From a checkpoint of a small mixture-of-experts model trained on Wikipedia.
Size: 14 layers, width 512, vocabulary 50257, 190M parameters.
Below are experts of layer 8 (counted from 0) of a mixture-of-experts language model. Rows are named router (the router's row for the expert), gate (a neuron's input weights, with its number), up (a neuron's input weights, with its number) and show model dimensions 448-511. Each number is 500 + 40 x the weight over its row's rms, rounded and kept within 0 to 999. Numbers have three digits each.
After each expert's rows: "mostly gets" lists some tokens that are sent to it at least half of the time. This comes from a sample of Wikipedia text that the model never trained on.

# expert 38
router:498563509480477476546436440463568504379520504457470506537520475522547519519478520540463523478560557514471567507407519471497472555508496573542507494509496443437481549492483472514493466412466602
gate0:477463489499527387517497453545503585587521500500483479568549455495509507582511513488526559470523466506514571513455378512428519543564561502529523618498521475480568489513483563557485452564475456
up0:474495495497526535524548500437521551435520493535466480460566482459425513591580503454496464502525569500470477549521510480531494494490485555484454441533458480455481458538514511434474431543461462
gate1:522428536497416522565466453426502510507560520522511503547440504532439470467454452467548547490527475574452574500487499525485482488497534518519479506505507443520475485504537478512444545498489566
up1:560613415566466420505494487531472442476479544499517470445390514541520535481474544531530462487494483522463580498518470477513525456560563514504518514525434577513566537384502471443519548511566511
gate2:493504440489500436504499515554525451493551440478494483511581466507468457514492469529422529499431513518529553497466598507447426565469512553557479476459548452483500508521483472532465456497476514
up2:500504536507543524534526540523491461461592489521565447578549517554511544461503485425425466496449472537506565461474437534537533488480483427492510534503486545552508528474451471573490379518553512
gate3:496493448488484508524533522475553560467529422458521494491479491548520524527551550508473503464503550500508509467434503533525500529422576573547458464534537438454466543514474513501497501507463476
up3:449494544466465476545507484509539499500523543467557498507464577461465571421489500520521469485445510470507463476479550509513474425505476514538494461506518461497506492482495495526497413448420573
mostly gets: " T", " K", " J", " Z", " H", " M"

# expert 10
router:517476486452460512507537514475540510481558518487523545563499481608529535460523546468490554489476515569523543467427502504560462500517511504536553542530481458484487494459452455512485493469446564
gate0:500538443455503423567477450462483473388586517527501504533507485428477485498539513526461569530501562515508525428489479430526421479448591502538554543509570541471544519515457461510547473492418484
up0:473482513459462561488539516493510481494464536456498481490434490540501566490527514492517515473437506557579476453485549515519537419536443431457507547489484499464548435557457505517576468563464484
gate1:453556534531489503533533527479533450508495393451402463468526526520453493499537499460537487580512522492500512516424509477567548417580502441488525532473459502524489478475508488488546535370546503
up1:497552606559465481512549469462468440507486448512470510451517489460501526535526521480539448563487475542477498559547456514495527482496474480551524431495446479579372462491458483433499486505498443
gate2:572503484427581529530504555556508521486552502441552481548509430557518532501438522412490519527475473529487498511464552498564531458434452470470460484479506459496469541492505537446437477593529499
up2:480468500560470438450491510505529528393481519523496489545427540486511455520510522504495505481498499517427560482511472548533553550418492484449522540551447485451472497497457450477487475609506474
gate3:474481518508459519486507523493481426475486485443465573496484539500460404482475547446515527525468477450549470499526553532536567475470488513475552531565559447539476491463446502476520436553460584
up3:533523495423470513491518500469513494489564462516510508538446521476527526518489453521456483525480487476472459481549454453437452540560533487495462503457528531428481440553522406483472560518507488
mostly gets: " film", " football", " music", " Film", " song", " development"

# expert 23
router:473617480533529494508521479506526532414491502471499506520500485568531490537540525527480530447528556533490543543407447514573474552515520521486571537472500486457467468518500463543523476364486544
gate0:514415528472434433474577459473479527522551410460446484518498568507517466539512456475482596529540536426471532532484527503538543543475485502471571507554514455455478476481533470559452477444506552
up0:445412553474417498496537537520518508445526476462497488503525560473508454535540484455478561518527484423493481535445567482432480519507493484455627516526535460455464459412527439500467496528502488
gate1:542597445544558496463518502557466469504556536517547442461534505504478472441526581479572444477513523602510463477473540464499475506449524468521512535508540516500449538520445473509565435446433527
up1:465472597462498552478544576509505498562433504544468431462490479522446374437454514516551444508542466503492532542545526492571469498484459513442533534570494471484496496545510530450435452557551459
gate2:505542419510469486506510498497501486527487540527452509526482490419493489537514543463492497490462574553508549492426517519496567448462508491495507543485490499513500417459486456506484526507486497
up2:401548495548526485529549567491533488518530510487508537546498503486499491496508430504550479520528499495518484503515455499494535509521443437564561523517498479541486502469485509526477569513425554
gate3:513513569488507454501479415457529522468487509427497522537496451452491462480429486549478556521461451540598489415492482605469575549606524510538533486455545521499528420486464462453545499482559494
up3:478493507530547486534534472573525532574435516545473542521482484507487493508432535470416472554481452539524507496507535540439556511550556567489553510509509509490529466541487429540465486489505535
mostly gets: " Robert", " Michael", " Joe", " Daniel", " Mike", " David"

# expert 27
router:524539450505499437563468477503543499424519432464486482504482494538522531475549497527456551504508494513461521483504509470510490508500525505524498551522494508473482471501480482486492454516484551
gate0:540491478576487539530518534539451437511380496500485448563453503477566467465405485462455484528539507468521452508513503492515456526446589406546468462498453483525505468460522503504406514370469490
up0:502498465473467419483443494550464448455467568509442538500500485491498483544506456492528493482568517453473540411541428484583444468492523519564407553428494558429466489441510539522530567551497535
gate1:462484528509561472483552579506507447468517491446526493503455500538514520527494495452500529574533548477453427481553573509471524479498492518503502548550421468490538462520491527484442533518531452
up1:520545460530541442511533563578476424449577453561552507516579546547551502600468490513516505524526517511462532463501568471469531531465474454514468498467489490498496380571445588524452461513532468
gate2:543506503545518409530507522494514489464487549502419556445499529549474524490505456437519539463440467513472450432555534511493508542552543531568512465506463518538470469436510479474484519475550535
up2:505514452439490497424541507493545482464527561492481537474527508549573513516436479508516492455463468531438511494507453495499541484534435515497523501520529521487394473542516535532542502511448461
gate3:536510468501534505499449445484555488420544524526609451451505495485512523551494441421487547527541545440464479481530498533469436467474564520545495499426545515486516502485547569448507487511448444
up3:527519465465473487499509508454557460448479453455548472442458476524533508512468466523442475531559550428417525522540471482492529474520531560574482474476512518498389437471515522460550385528515435
mostly gets: " their", "'s", "The", " the", " its", " new"

# expert 20
router:552462500493509462578495469457562564461496433481476495542456485526508488506499435543434513530559505518521583526433457492563540531460564480512493500481541575488472518488424485501477471496487535
gate0:479529443473506470538470460570538540432564430505487533437557477472516508544479471498415510484515442501552496456427512495460494454515526494524454522503491531484574533450457562476555479517523551
up0:494552450440520485503406458526516502451516471518527500440595559487433535577503547474428460507506469471517550449465450517423519461518473503507447535470483518530555510443494492518562478483480535
gate1:567510478449508446473509549454488534513579414550503526522485508481538509478453533517438455547439498441456465534530506470503514543515582524520412497461499497544465449417450450511414514531492561
up1:498509478535482474540480467553489474499514459539594579536475510469516543513511503507427489462520528516552506513552544492497503492560545527531437485509514525482501532499474387458450526432494414
gate2:548505431454548419553583551522580515419486553498464454531524493520541585514513471442490478521507557522478547504499566500514490539512538487548563496545476544446444486482487508509424493497521512
up2:489450493534500510534493499554553505509475494457486529542552522544551529523487498514501472520440588541495506456418499491513501491503460546521568499544468550516492501443464478539476452483538490
gate3:553455441505493466597559484466563514516476501502490553485503572424534528545507555512563542488515479434531512419464461546465564545522543468504502469537564470492528508500566528577495507497487461
up3:472510455448455526575503521411529572519521445494440531511484560493509500511428516552499533432522498517549465474527505531387520488514512462520407569509468533505467513464532572562476506521491441
mostly gets: ")", " by", " with", "}", "s)", "]"

# expert 31
router:497538445568544482581498425509534503440456537426548527500493436517500510491533544505477527464500530507482554551438481540551489569500498554522588467506482488460471505482468453532516472370466528
gate0:519499482532507495505552494424534519441454543481494486483481459533497509519466513517490541572564420510498537467503536574456451533531520505502532409574481518495485608436502533523515402500511503
up0:546496524532510538501542466490485454520475474498567424511453400478518558528521573536470472529451514513501500477478503572460495533510503460513516459567485497459482525480387519471482556486501435
gate1:448455519526442506537388520452538511536512538504478472526442521530548509493483528480546515477526484505530488458502540499537479511476499533535540486569488503499482423507527452490515574498477493
up1:543491558472520512448495517507526521506527468492511551477435500530429466477504556456450509470519593597510565542491499473523471515589545506472504531470524470488505503453457485472582495495456482
gate2:490458458509556463525503515489496508521521459450475449453448470475565449468544499502548495512415580592487488564499506502601487529480475560522505477489437539491480485505431463451453481446451550
up2:469490510466416502453447515498507465424495548496399537391479487482541440480501467506472531490523526492488496476585549422527580474510614472477469547473514500462517553476507466495466488463484479
gate3:478437456502525476544487493530531531550559506444448507536556537554489515424528435547486575433481500545566555495475537477485575552508520519505471512560390476499528540517502480466461506494495453
up3:544443503545454533534506485552455428549557493503460495526526518497518512458533497502469500464474540484504554455544491489501544463471468485499470516531476471481485503399484453506458510478422505
mostly gets: " Michael", " Joe", " David", " Henry", " Jones", " Daniel"

# expert 25
router:514510483505490520508523453486543550499512433406482547568495497595498506479545449530418584521522460528527544487537490498540442504569515549569538526524529516489477508537531443553548488518509556
gate0:467503484481519391514529553438561514479442536493508533528485500586540451447402475479478494485586445510539535475485464502519458535546470496493567510546511609457529486547425525404488477535493462
up0:511469497497539482495464453501518553535470461490558519554466608514510457533504510475440551461555550518428558487542516493544446481451538543537515469416479526493497507470486523493524512458497553
gate1:468519522479409468488427508524527477460516533411499482485532459501503494472406531520487492403558447537452491555542498445477462514549492444527493539505483540468463473488496503487450515479447459
up1:509436413474519465526499478517550507543461531444494508461523451493505506496529498486548494494539473574498459584468574521486506526504527529479545482529525503472552577432543469491555474476473471
gate2:516609474559496477536467549464553480536555504429491496498533440559586514440519501499477433473544571516472480490485484527445577487532558534538517513492530462525478452492449601558493469463490567
up2:488525478447550497405478537436496449551528439422458521471495441496579538488455544536477436526574492464440518466517457548488558466564525464517469463484500508456454511474489506502532473591539539
gate3:408474473441514459552452483464552573540511519534520531473595514495483576527455556523451569480486485493452463611409462471479410556454508501425507514476501472472517519536485514547465569540477493
up3:492506427486474518490526538521536560536586521553414511518614486534536548442528520462562566496470444484555536560439449519511448507493495502451577587516430412572518467521455485509465596531480532
mostly gets: " ;", " Succeeded", " List", " mi)", "Population", " Episode:"

# expert 19
router:505495471494545438500560564466515498477478459453483554477535397509479471458540513526441512419515490536562532500431512506519501520493572553473479455504437526446476541509480473539525440460487542
gate0:500533486506454453538602533430472514451494479493492604545436496528482568563484473577454523431531515476420502583504581520538495518504556507478554469512444540459483487516517456488494486480509446
up0:479530489457456472560525551526449481429523552547500482519529506520509497460484456476553488456522483504495482515520537530492478414460543550494543517471517447493458518506456443546421535511495538
gate1:546488497449452495516509480431511449531543499419481501512475534522562517475476535504564546491429504492472506494515479553499516524499479555499516478491466538584454513512543517533555482454423483
up1:533580482526490517493535517496571564560514456431546473539490478520498540486494503571443484427563540484437543462520484456540555493505542556508519509489484503414471485464431487401505487497465525
gate2:523493474548474541494528469503554563520509512463469579463529490526509512437482546432507425408551474555555492496431403515566512452548577449534458544551431476433490488550510528533522444456552474
up2:575476521466516519435502482513507468498489568459571517465509439490520502506508484457545485520478495447482512470502441539561461391544508569456470506503476537474469512473529433498554542513520471
gate3:495536507460514432546491536525519445461512476555452471461505495468523511549562532490474436476513379516521543495555522582494510470442510547492487543453485494534511394554487449460445476521580491
up3:563513528449536486554566514439485489526534461536398429520463517467596493466483553566572532500537479476545588506511408577488466511437566492456506545437512466463479471507542454485563485417554490
mostly gets: " took", " However,", " went", " During", " began", " because"

# expert 1
router:523510433481485494458477500504518559490502451465530589533469496477499511506497486520447579477492472575518601506546438512494500506507513543526536541533509490482498516458486493513474531510494542
gate0:493513476427463552469482498537533497516468399504480500474423577553558465473484474473429456410556501512456546506489517477523444529518480449460476453492462496481547480511529521525479502546530536
up0:381499522521472515490450544511541541544544537481588474492548537563503489438518507527441494456502395523504531485529429449540499480529463483468478536482513521455488486458483478529483510532555549
gate1:475536552529503521522515497508460499500537445493541524563535431528486524436485533498583527553536477494399467519484487556515517587510453561439507490530507467518512467446506533566466485522440514
up1:568552498474458444490463499549514513521506507522473515501490527501533544544464425498502525567567492493466563558517535498427423569496588477551542468471540574475476515541539465515438546519433565
gate2:513481503514499488516460544537538468482500507451521561544500515449472507568552440435463492514479450442536447465521527455470564533540527569517510495573502507467510501451420487515508551471437469
up2:473478571399505486506493481466497534492510509448488493487607436467448477459549491497546508485449491515598449550509493531513554531476555455446490598486513483477543459436424412550471465445503533
gate3:469501475469397550555482453481512525424484445470483573440478467514425490500497542509446472510444564487467496510463480486472521496433469551483491500534618491550462466519476453518525415536488521
up3:486528461487425526521485530576524521489511436488435581535415447529471555531486485504493524585480489528457501620531504477505499512560477571497484499511528514516489466479522533461543417517439502
mostly gets: "|---|---|---|---|---|---|", " (age", " Total:", " Preceded", " Born:", " birth:"

# expert 0
router:483437467542494484537489495451514495446509490441465480483505466505516486502524456477453536480526506494555529517493503560580518559538517549488526525519514552521536457495538441549503438480466523
gate0:509514495408496465474504543456541442462539516578472463495478559510472511482512488532546505484443493462493493506537544503461513511502581525503407578436462455499512526508490508474546521519475501
up0:531490490548468525516534508466575596478536452500434512574449464477453482506543518474538501505503570490525549537432469472523491544516513465489475533504495547481500522473422481547476507551554536
gate1:526424433498510505524492478520544476519511593495554539509527544478495450534548518550560558403533529485499511467480570540466533525513518468450497527483577551445457530487494558574468508482448512
up1:504519505502480481544460453438525518487454571559491492511483519463488502507492499478433527492505423489453497407516457527466559575478557493533490497508544501458546459531428510545592517537415500
gate2:482506443524543461461479596471478528550496412515447492475497521548451516487500409517528476501506455541590514559540548495493506481450599346503488500449473543460565504530408486496457539482430539
up2:578490494436441510578567530455452544520540409474472486505435487528533533464458532517526516534483516506565520473419507513539509558531551499441472451499433493438447520502493490367492527523406484
gate3:538511442471446498494456494417502474517462468534443466476548456565498416496513431482449579447407492510527485540530471485548458571509580498472442535518541551511568531432453480543475526497518473
up3:490486495440477471592502548430451479559544468536434441480475546519507407512465477545495528567397401566531500512554414497485455552498568525476476496512545554502543458475447546472487480566507470
mostly gets: " are", " had", " has", " been", " including", " have"

# expert 35
router:496524495451464465566533470495541551475535511466503569479478533568541434519559496492420519498492483464497550529518493493569535535510512548469544511533523472456465494526557482549534521460481546
gate0:494512470479478514489514511477559539570487501514528605469440557528515491495507441533441511486470540396466522522560593552469457448518536488527473500577489409485506466507413448544511470444436601
up0:528497466415494539530480562474530494542506473564473561487497491561490501480578529532546496482487579497439544490523471479494469425534492428472470471560501470527483470468466464496543460499478488
gate1:454560479457493508479513535451535520535514499537490535521500520494537443479465536509533575454531480544512649496549483460508498489561570478512488605617452525534456458479562527528527494497524509
up1:469514499415465549482490544486510507477499463505522540494438513502563514548497525519461555497504487578369603492457502480480535478531509391452491525561439484558443507477458526534535471492537562
gate2:514485544458493461482462576488564472547509504451561492491560453571477530432491543527524546496545519509478483527515498510413561530534481428512476559550485476481508469497520526539462462515466492
up2:449505522548495517530501612470551504558510470523502474512499448500507440505486502470479547516530441397475487499510353505533500487479437460461541486573450490547466450429567527530450449474608510
gate3:418444514498397494488468515441608521502576527489374465450541491545528463453521485508514463442501506506512466547530473536479492500488545500453465536577386506420459483539494509552508555456525480
up3:531490485613426559518458510503460523445511462508529514440583440478540552518520510518541593505478431441486441525427481572500515474604543520502512496488525522567520575519543537582536495514425449
mostly gets: "|", " According", " MF", " After", " Candidate", " *"

# expert 3
router:505489465486562478511568465432549544483457425480487472511535464517573474464514485478439556453526488471546558503523468508495490511524523499499476521522467486415476537504470520492489528518482539
gate0:475470532547517529464539476525546507486478474507446523469503511522504485525450507512465478482450532426448519509527539502537477471525459500522454530465518461457445518497532457489475452487528536
up0:559505453517488393530518486422505533384521467572524511513517565455501464505458421469510474438578431451449570588540394447467480507543508526499502509601591485464472422478502498539515494466548538
gate1:481493525495500521512499443453502537484520532350524451518563547551466549504567549515540458551524466487517472535468441494406529520571496491512549476534464466452507527415503498540531526511411520
up1:413555485518529454444512524487532575527474498461416440463572541549473533501579476571481491521546462522496522482482471460447502543511540437496488550531482462482518512443495533506444574537410565
gate2:442450529591556538517518496532460467503480502511488473555452535434544513517451504502538455444424529498427517493473528535581563483521493584480495499502516450453516535467467515497583509536550540
up2:567526493442493467527549574507504552578483484475540503444438395502515529497491497513404545520506474537530513508491481529489425519523452582508513397451464490556518400479543494471507538493520560
gate3:513467484515579541572499473413532555496501459515523525510545487544483482464472506449485499518432402544520500586451546420569520484503443508447555433522531487469474523528582426464529486470542494
up3:497531471489527497523597589513473530523461505514476525496469521541496519538490497461540472565494567450531519410484493446486497430505543506475527538472473531557499516510523456548493477491506555
mostly gets: " it", " him", " them", " they", " called", " be"

# expert 26
router:497569434447474461517531502452546465414521467481535556477508498522550542476514536546446501513538478511502490471466452527500508528539521524573507563497493472506483488478484518520496493481542547
gate0:527554523461519453491546565483502490558498575444520505542570498534514567393517507528504517539499467599499499447547435479481485461537501505518483557540456503483546494475459496496541460548515518
up0:495507472468513463487434434488511468523469527476455465521563501503501501457484557483452527545462491551504548447465434380532419519462507462474554486499518502575550449515489437602611519469488505
gate1:527554489528429504555513456575522412430546479541458504462562558513517436507489514484520515474481504509467536505418509563503538530544481558495493550482508514543452575565552510498511512458573532
up1:550541495454468452538506512506503469464548507485462499519509506544540547473527516441494406469497480544489474484533517542549539534503528432532471576511494526554483562536485467450455490497561540
gate2:522519494522533430496526553429589531494520548481562544454504574475544507520446594510534495421524463509495499491441532632473490579555520546502480431416427527512439461477394480444481475574509414
up2:512553467511524467511469598569491548469529505489524550518525474477574505530487541530509526485515526587525493450511505587468461577457534547509558436479462456608405499481427499509545480478522467
gate3:469535497518491489540461515502514553514597498505503487502556485447582541532510480458518530514580470504482537408485554516596382537531481530579511522521401517510533531596538475504581479487510477
up3:466470486436455491514493502501517578503547508460499465464461505489477552488493499492565472520546458465473490452485504538491522463524511540509553425496494534581510606606499476470544461552498516
mostly gets: " \"", "__", " \"P", " \"R", " \"S", "Atl"

# expert 18
router:507562442535506395490531493499582464486517484489455525508525509570577473522499439440477457466529520488500520494484481531519465528504568524504474532531533535465465547482473484514555492438488546
gate0:506515479538454426421454475480554541603513514526520527525567421490532496510455541505487556511513454526493446489472525492446550520544450513511472501516432522478567479523483525526516514581559506
up0:522464492529563461566460481560559511628530465454519503528502419500528464507455532506502505451493486551541515514452520554462506628495506489423552429590511475416594472551540532475501514481527589
gate1:519543478546502555512428534491531430477505507501476528507434499537579542524529513506573515484560500463508478507469485436469495518479538479512551460491453532479521460486541517567514464435486440
up1:447527412519497472451556476503514504523588456423510505476453624490521570443485576563562509458474436489523534543435486545508489543526497434500513502518470430522523473464463513520456498557440549
gate2:471499580445504442518447535495518490535591503461480475426582466496481495468533479456503529530492539516504511450495552505502547466468521539508532560531548486422461500503437467479539463530494483
up2:500491513494463502470554514554546551535512449531449530512454542483432526547540489556428524467482520524556495568463494552493568573501435505606536465512474460545482450514489477542546480479555476
gate3:537546444485491558515529507481507458511439556490432502465563533496539441502440581541515436521579505557508440441479487534510545542532538477583541525493571566403501512469526553518517521484522446
up3:536526549592478579461508461482476527505482531530451522525533455457434499451500511528550495430543480487580494471505480526528500414503534512482490525556473562547458441509460482506445561520558427
mostly gets: " York", " States", " India", " Zealand", " States.", " Angeles"

# expert 24
router:540560486504517431571488507484506546453538444469479510537494493529541574496478552526433495468539463527526541507502449527518487505494561523488551517550477468448488457495472463522499452437500564
gate0:580526482568507473522606494442483486499463473485600520626497509470557498453492543483507515484498472498530522463467570547471502450523425561488505517489430477437466563486450493495491490533532464
up0:493561511534475476446546471432513473499408427544567492541522492530497482509483528509498500473468499509528480496468526582501524429514428541501439469528455569516507607563486565523545532512514538
gate1:513474444466491477508469583498524530487513528445435471483437502501565494574505546491558454516516481485494507428502535496497426579536551521532530542488402534448445519506374481429513556528563467
up1:481502502562496389506457500464536575446563508466479522489474496473528494568507456553529429457520496516469493490458451542478531575510482501474515560542446441455546482516413533507503539468513402
gate2:473561498518482535466432457460518502527569389602434507488479525525516429517415507526470471479419489518506555524526467487526481513617419474538484518582588525496483509461483578527520431486578471
up2:459570552491419509500460489509533515416539487568496501591526517574470456547453480542535495545447478485476519535499558522479457512552446514522504529483486589595504538471570484553467535494485512
gate3:484490487464499505526463463480504533530503513588537467574552495519438580554522541488479462470493456472513494593456531514479520528469483540443525587553433522575436547514421505497532523483472533
up3:565491545543477477545498451490496472518510473538444514530534523558508534487520498460537518493517437466493490562538518556508551538489489506556558478456481501577503510453566495505462466576489594
mostly gets: " The", " the", " his", " a", "The", " an"

# expert 11
router:495574475483471510479454571414553484401482504413518513499530510530483442577563489509423468473525487518464528491508503525536513534498536545531525567500467530449490485543463466529497505461501553
gate0:508505506464536492489485545596484500474515538482521593485550570484538505528516446520564489554501584508486506451560407496509459439528473511521441461493493499434401524528523514457505580507538432
up0:527533517507531487503531516487499464580470478511469486490528490579462545430520536441463509533529464431562520512497502506515484505554473521492480486546512472515452531460494554514438558459476533
gate1:518520435586473510422485538414543515446476456500479524439531491474493519429512449476502489413502524584552507446466532562505540426520475558568449501544396455453515432522459455512505486529556537
up1:524578433516507518469510565440525544505519519457510544428490497432544514523503530458523505438501563517516486464576547460492524487479529553503474540497450462483535426464488449472500515470569518
gate2:545529495504550450441484622493477550450470419514536506485443537484542428524524475532564503534490521491520599549474465515470481445443533603500486472484442472568524518498489545504539439501412517
up2:497545470476546511452481539530525537476472525510519468516474512505447535488564493513536439484465508503509512517428505487499516482504497462481529564535442466537527563505444482546439488496456540
gate3:477558546533473509491480537539559571567482535460493515498477474496447523508535544484416413515490489477462514485427544478464420565475522490466472497453489533459500498575445495469525472493489575
up3:500530472490442496472492563520458560535490524387516498499544480515513513525525501504429415551486509485547530441508510574488448529490518497469444549546503496486454517582570511476493499491471549
mostly gets: " %", " (", " (E", " 0", "(", " ±%"

# expert 17
router:574541478508457488557507469468560554453511452436519574498475481523565477459474545475479588442523526550507546480485532485555486555530584534503519467511498492484457498491504461523431495428514512
gate0:452484484451532463546526535477477498500508431542430529527474525511394576429488506579532480448539438465479448558470490499570424419477550500469521500501516477465518468556539500506437470488489512
up0:474514487448534502447466499433446534469548504454462466490538492456468470505446488518546514536527449479498469573544453475472429444477490495464559542499487517536479544553508490575452516526502524
gate1:562476505513471416548474461545515589447545477524491509433549590487563490465505534504430513538518545491489500470483577527471453522450591505522453517522507524501474498522495454502464528473479499
up1:414531508615482546485434526459557464492424478479502505410549484474515525451495526469521503495562465594555539503473518498545507547563495510512522477559482451465509458533436527521560497476531482
gate2:487575531451499490498473561473547451518551459471440539508509517521513445464554515472479505510504508451486494475518551439511443468446561566524524560438565452489446494464440425485471473484501470
up2:506535545526458500519513509556535492442550459463540533483528473508454498484535502473462578492421574465579453506485517519541502523455601504474446523429545441470460522473459408477518494556479424
gate3:464461488463501523460416522472483474469492494452486518490534534467516482516537578504408473473474498495513528513537538486564604423519524493523570528545549551501472487564520520517572492526410496
up3:514526513433537498462490479494538558528493492485561543543534527501500532484550570521469534502463507456507546499428483470551488491502508513522533512473576537562496560463497471501541502510437494
mostly gets: "!", " Racing", " Institute", " Democratic", " Association", "MA"

# expert 39
router:492554461517460440533486565530483570476532452482477528528509464519517556475578465412541522459508521529537569470436499465504457509513520561525572538541449500461400506531519462554440455455479510
gate0:483561508438460517448543449520493516478543476562544543542517533503496595572514470481476551548579500473460466424476575502520490500489522528543441543523491526512504527416435542490520471430501523
up0:504521475531507518446470467509438548453601496529512490491479492524520568517549440442487570535554540550493416489484590533490490586511569511610520512583460550476548539408439502514468540416437489
gate1:555508478559542495434513487524515498532527477529529602446535443516560591464475532483473458461520514485514494450433480476500546607500468578526472542460424460506500509513505536451490446451561550
up1:503460564485550544455541457507493507445476497528513508457464530481492472484454526489434487413448515471524528489467513493496442548525421497529537555501533500486514435429491404462496450554432475
gate2:571510444475553474484563537483494500492457483493478520537494547442496501544446593495453506436465499494520491470478464499512499537428506465500469442507443478529525484488518563462526511470530499
up2:484559566473438469558461504538480466504554500521568476501452446540407546564461471526518565512537479539436519492511511533503512457546488540520532507490533445540440496443470482525449470508482489
gate3:549534457493460559505502529476515531435488515460447546562486510538572481445583558504448463476473542502454576507496641501510488502464490461579447505468451475463467493544509534479519567497457483
up3:453503517502500543507462459485505482432468486453454471567487567432565472492605482510504468505527530477423595533551589479470499506485514518561477540465472507407433541536458499496496506456427558
mostly gets: " would", "\n", " could", " did", "ed.", " can"

# expert 14
router:527471470485543478525558468505515469436490455475545535512525463552513566489523473500444550428507529478543533512519459551509497512478555552522516500507477441487461477468500476526501496480496543
gate0:543486514487610472425489476486495457498496421488516546538484447468498506502455499458557521504534468416458508464510495571537424480501480498531461401493540545477484482463452538512515433566490460
up0:470485448496485514478500567485426533525490477471499514549501517497482556515476437447532516540542475514456529506555521481531493461412568489457562495463479471438449484408499552495451429560473467
gate1:474448512543503470557463535540555507452498551431492478503578512483476486485463527505506429468547497443518493503499464487531562504562456519501539475494509462481525437523524504448525449589511505
up1:568443543536505447499490462517532515441451524468536537516494454498542477499501481537478455500489609528442446467493506520491406576561508553490519438509479481488442510446473456478474558482562494
gate2:478498503574458510494504497471495453437493490499426519524502526508518538522563466508416447457482513521534419547570481482480475544490468532545526502493556425512567471516483493398484502486458464
up2:494358515574522498479470423499521461474503510516534546474563603536504488539551435545445580541522479484563474482517488515437547503526477488483454437501508500501589489450430483532494474580448446
gate3:456493528509510566533563573476556503545540532488498412432395468540536497525536487509531539473488479476506524529529510557540426459495449467545543624567398539497453503543540553549468572513510452
up3:477452468431449469571456507545461472487431384535545548459501494418496437428533437482453482517499503464500498519535561445524504509470531461532437509560516481550492468496529535511505531427502509
mostly gets: " Labour", " President", " government", " city", " Liberal", " state"

# expert 4
router:538546453467470492520551533450531510452545496455481522515503479556486451470450498583444503519547492512524558500462469511526486465529575513515529507544444510461471520523449469541498438467504565
gate0:502587495490448431507475445418464487426582485543496514449474497469466570464461492481425519542487476527456475431482499533426505467436518451476475553481520492549471440510528513480389467562490473
up0:453498508472454509483452504503549501529550529543573517534617467506448524476500525449468511502551541564494521526445525486539436526489407579415485512495522488538517499501554514575450592493528512
gate1:437538465504459390456524525462479489469493492387476522450492550535469481517518470492496458578492518431480497510526518554490521500539435540427494545495519521487509583473517473557460551483505480
up1:483476522500416525501561425472515493519528494484419496566498433497508536512534480451517547588452536530480463458565434498485525545506465519520516523537520501511457449487541458562433540446499476
gate2:492564460519552523431515509537506492443472480479497521450580499544532505455497530458510503540478466499467479470471563521485505474490523541544476503513492469457507537459417455430469610515424460
up2:576465587524572512531535474448499491486506544509547491441464517509499453507494457468511508507483477537482464561465517512552525532476579463431499477572428524518508524465525464511502564503461485
gate3:511482520475463506475592509502492488463422501580522509496473563518473465401491501459485452507456525504501483481499509514528482447511555434454458494530519531493494517575448506485514431438415556
up3:393479565519495535472535552472487508515558517499502493545531490511579499513539493510502480474431557534540517440461436502463568484563423546469441512501509558537448492488504471471503508483473605
mostly gets: " for", " in", " to", " who", " during", " when"

# expert 9
router:499472505493484523497526480485538539421513389464513546520499437559541538491530413463438544455532503500483530491447508471583491568443524511537554483556512462487448487526482435536462500464471515
gate0:408534474528531499581525487556525545497532484531379461491533552476516457489483593474507553501555474537517460539494511532526559539443478522579571564480539502521425512438455521545457514513510491
up0:480529495495518517577552510539526522498574488537407452501474488504565551431448475510544490491520545491588518559523486529543439484501517474497565576454453534446476510500466480548446506555519551
gate1:467446502488469462505578526474509465488541478424524470535493455497478542513494536536493462474467453522492555559438501548502492456492476512443545507500543471525500471473548453566496476500451475
up1:481561474519567464468538536487475501485479490434454494485436467558502529500433487521530463569516555508523479499473495524473462426510461502459510516512522552463507533454560499482509534451531495
gate2:488477490494435529550474591547558518507487480461564572507514559569565426451493517466425525486473459443511511502445602510484482518571478503433532516649549433522522543475537528533487554531530497
up2:522531488500554490458502553495472579517435471534511530404438479518548461495507509488506530441480391517526541541424534490472465563495488531439495528507504456501494488473463494569517558516534426
gate3:580463499552432509515588595443527520529565478488516457434569516449548499544528485472435545558481446477555545469483473456420487435482452467476467509442450527518553503503502515526532542492459448
up3:466525524528532459440529504532565560519511519479541501464568445483437503534508536484488478488496468478509512537468460508455539478500515455429551525438520497586515432434529524548454523507407463
mostly gets: " Street", " Road", " Creek", " Stadium", " Center", " railway"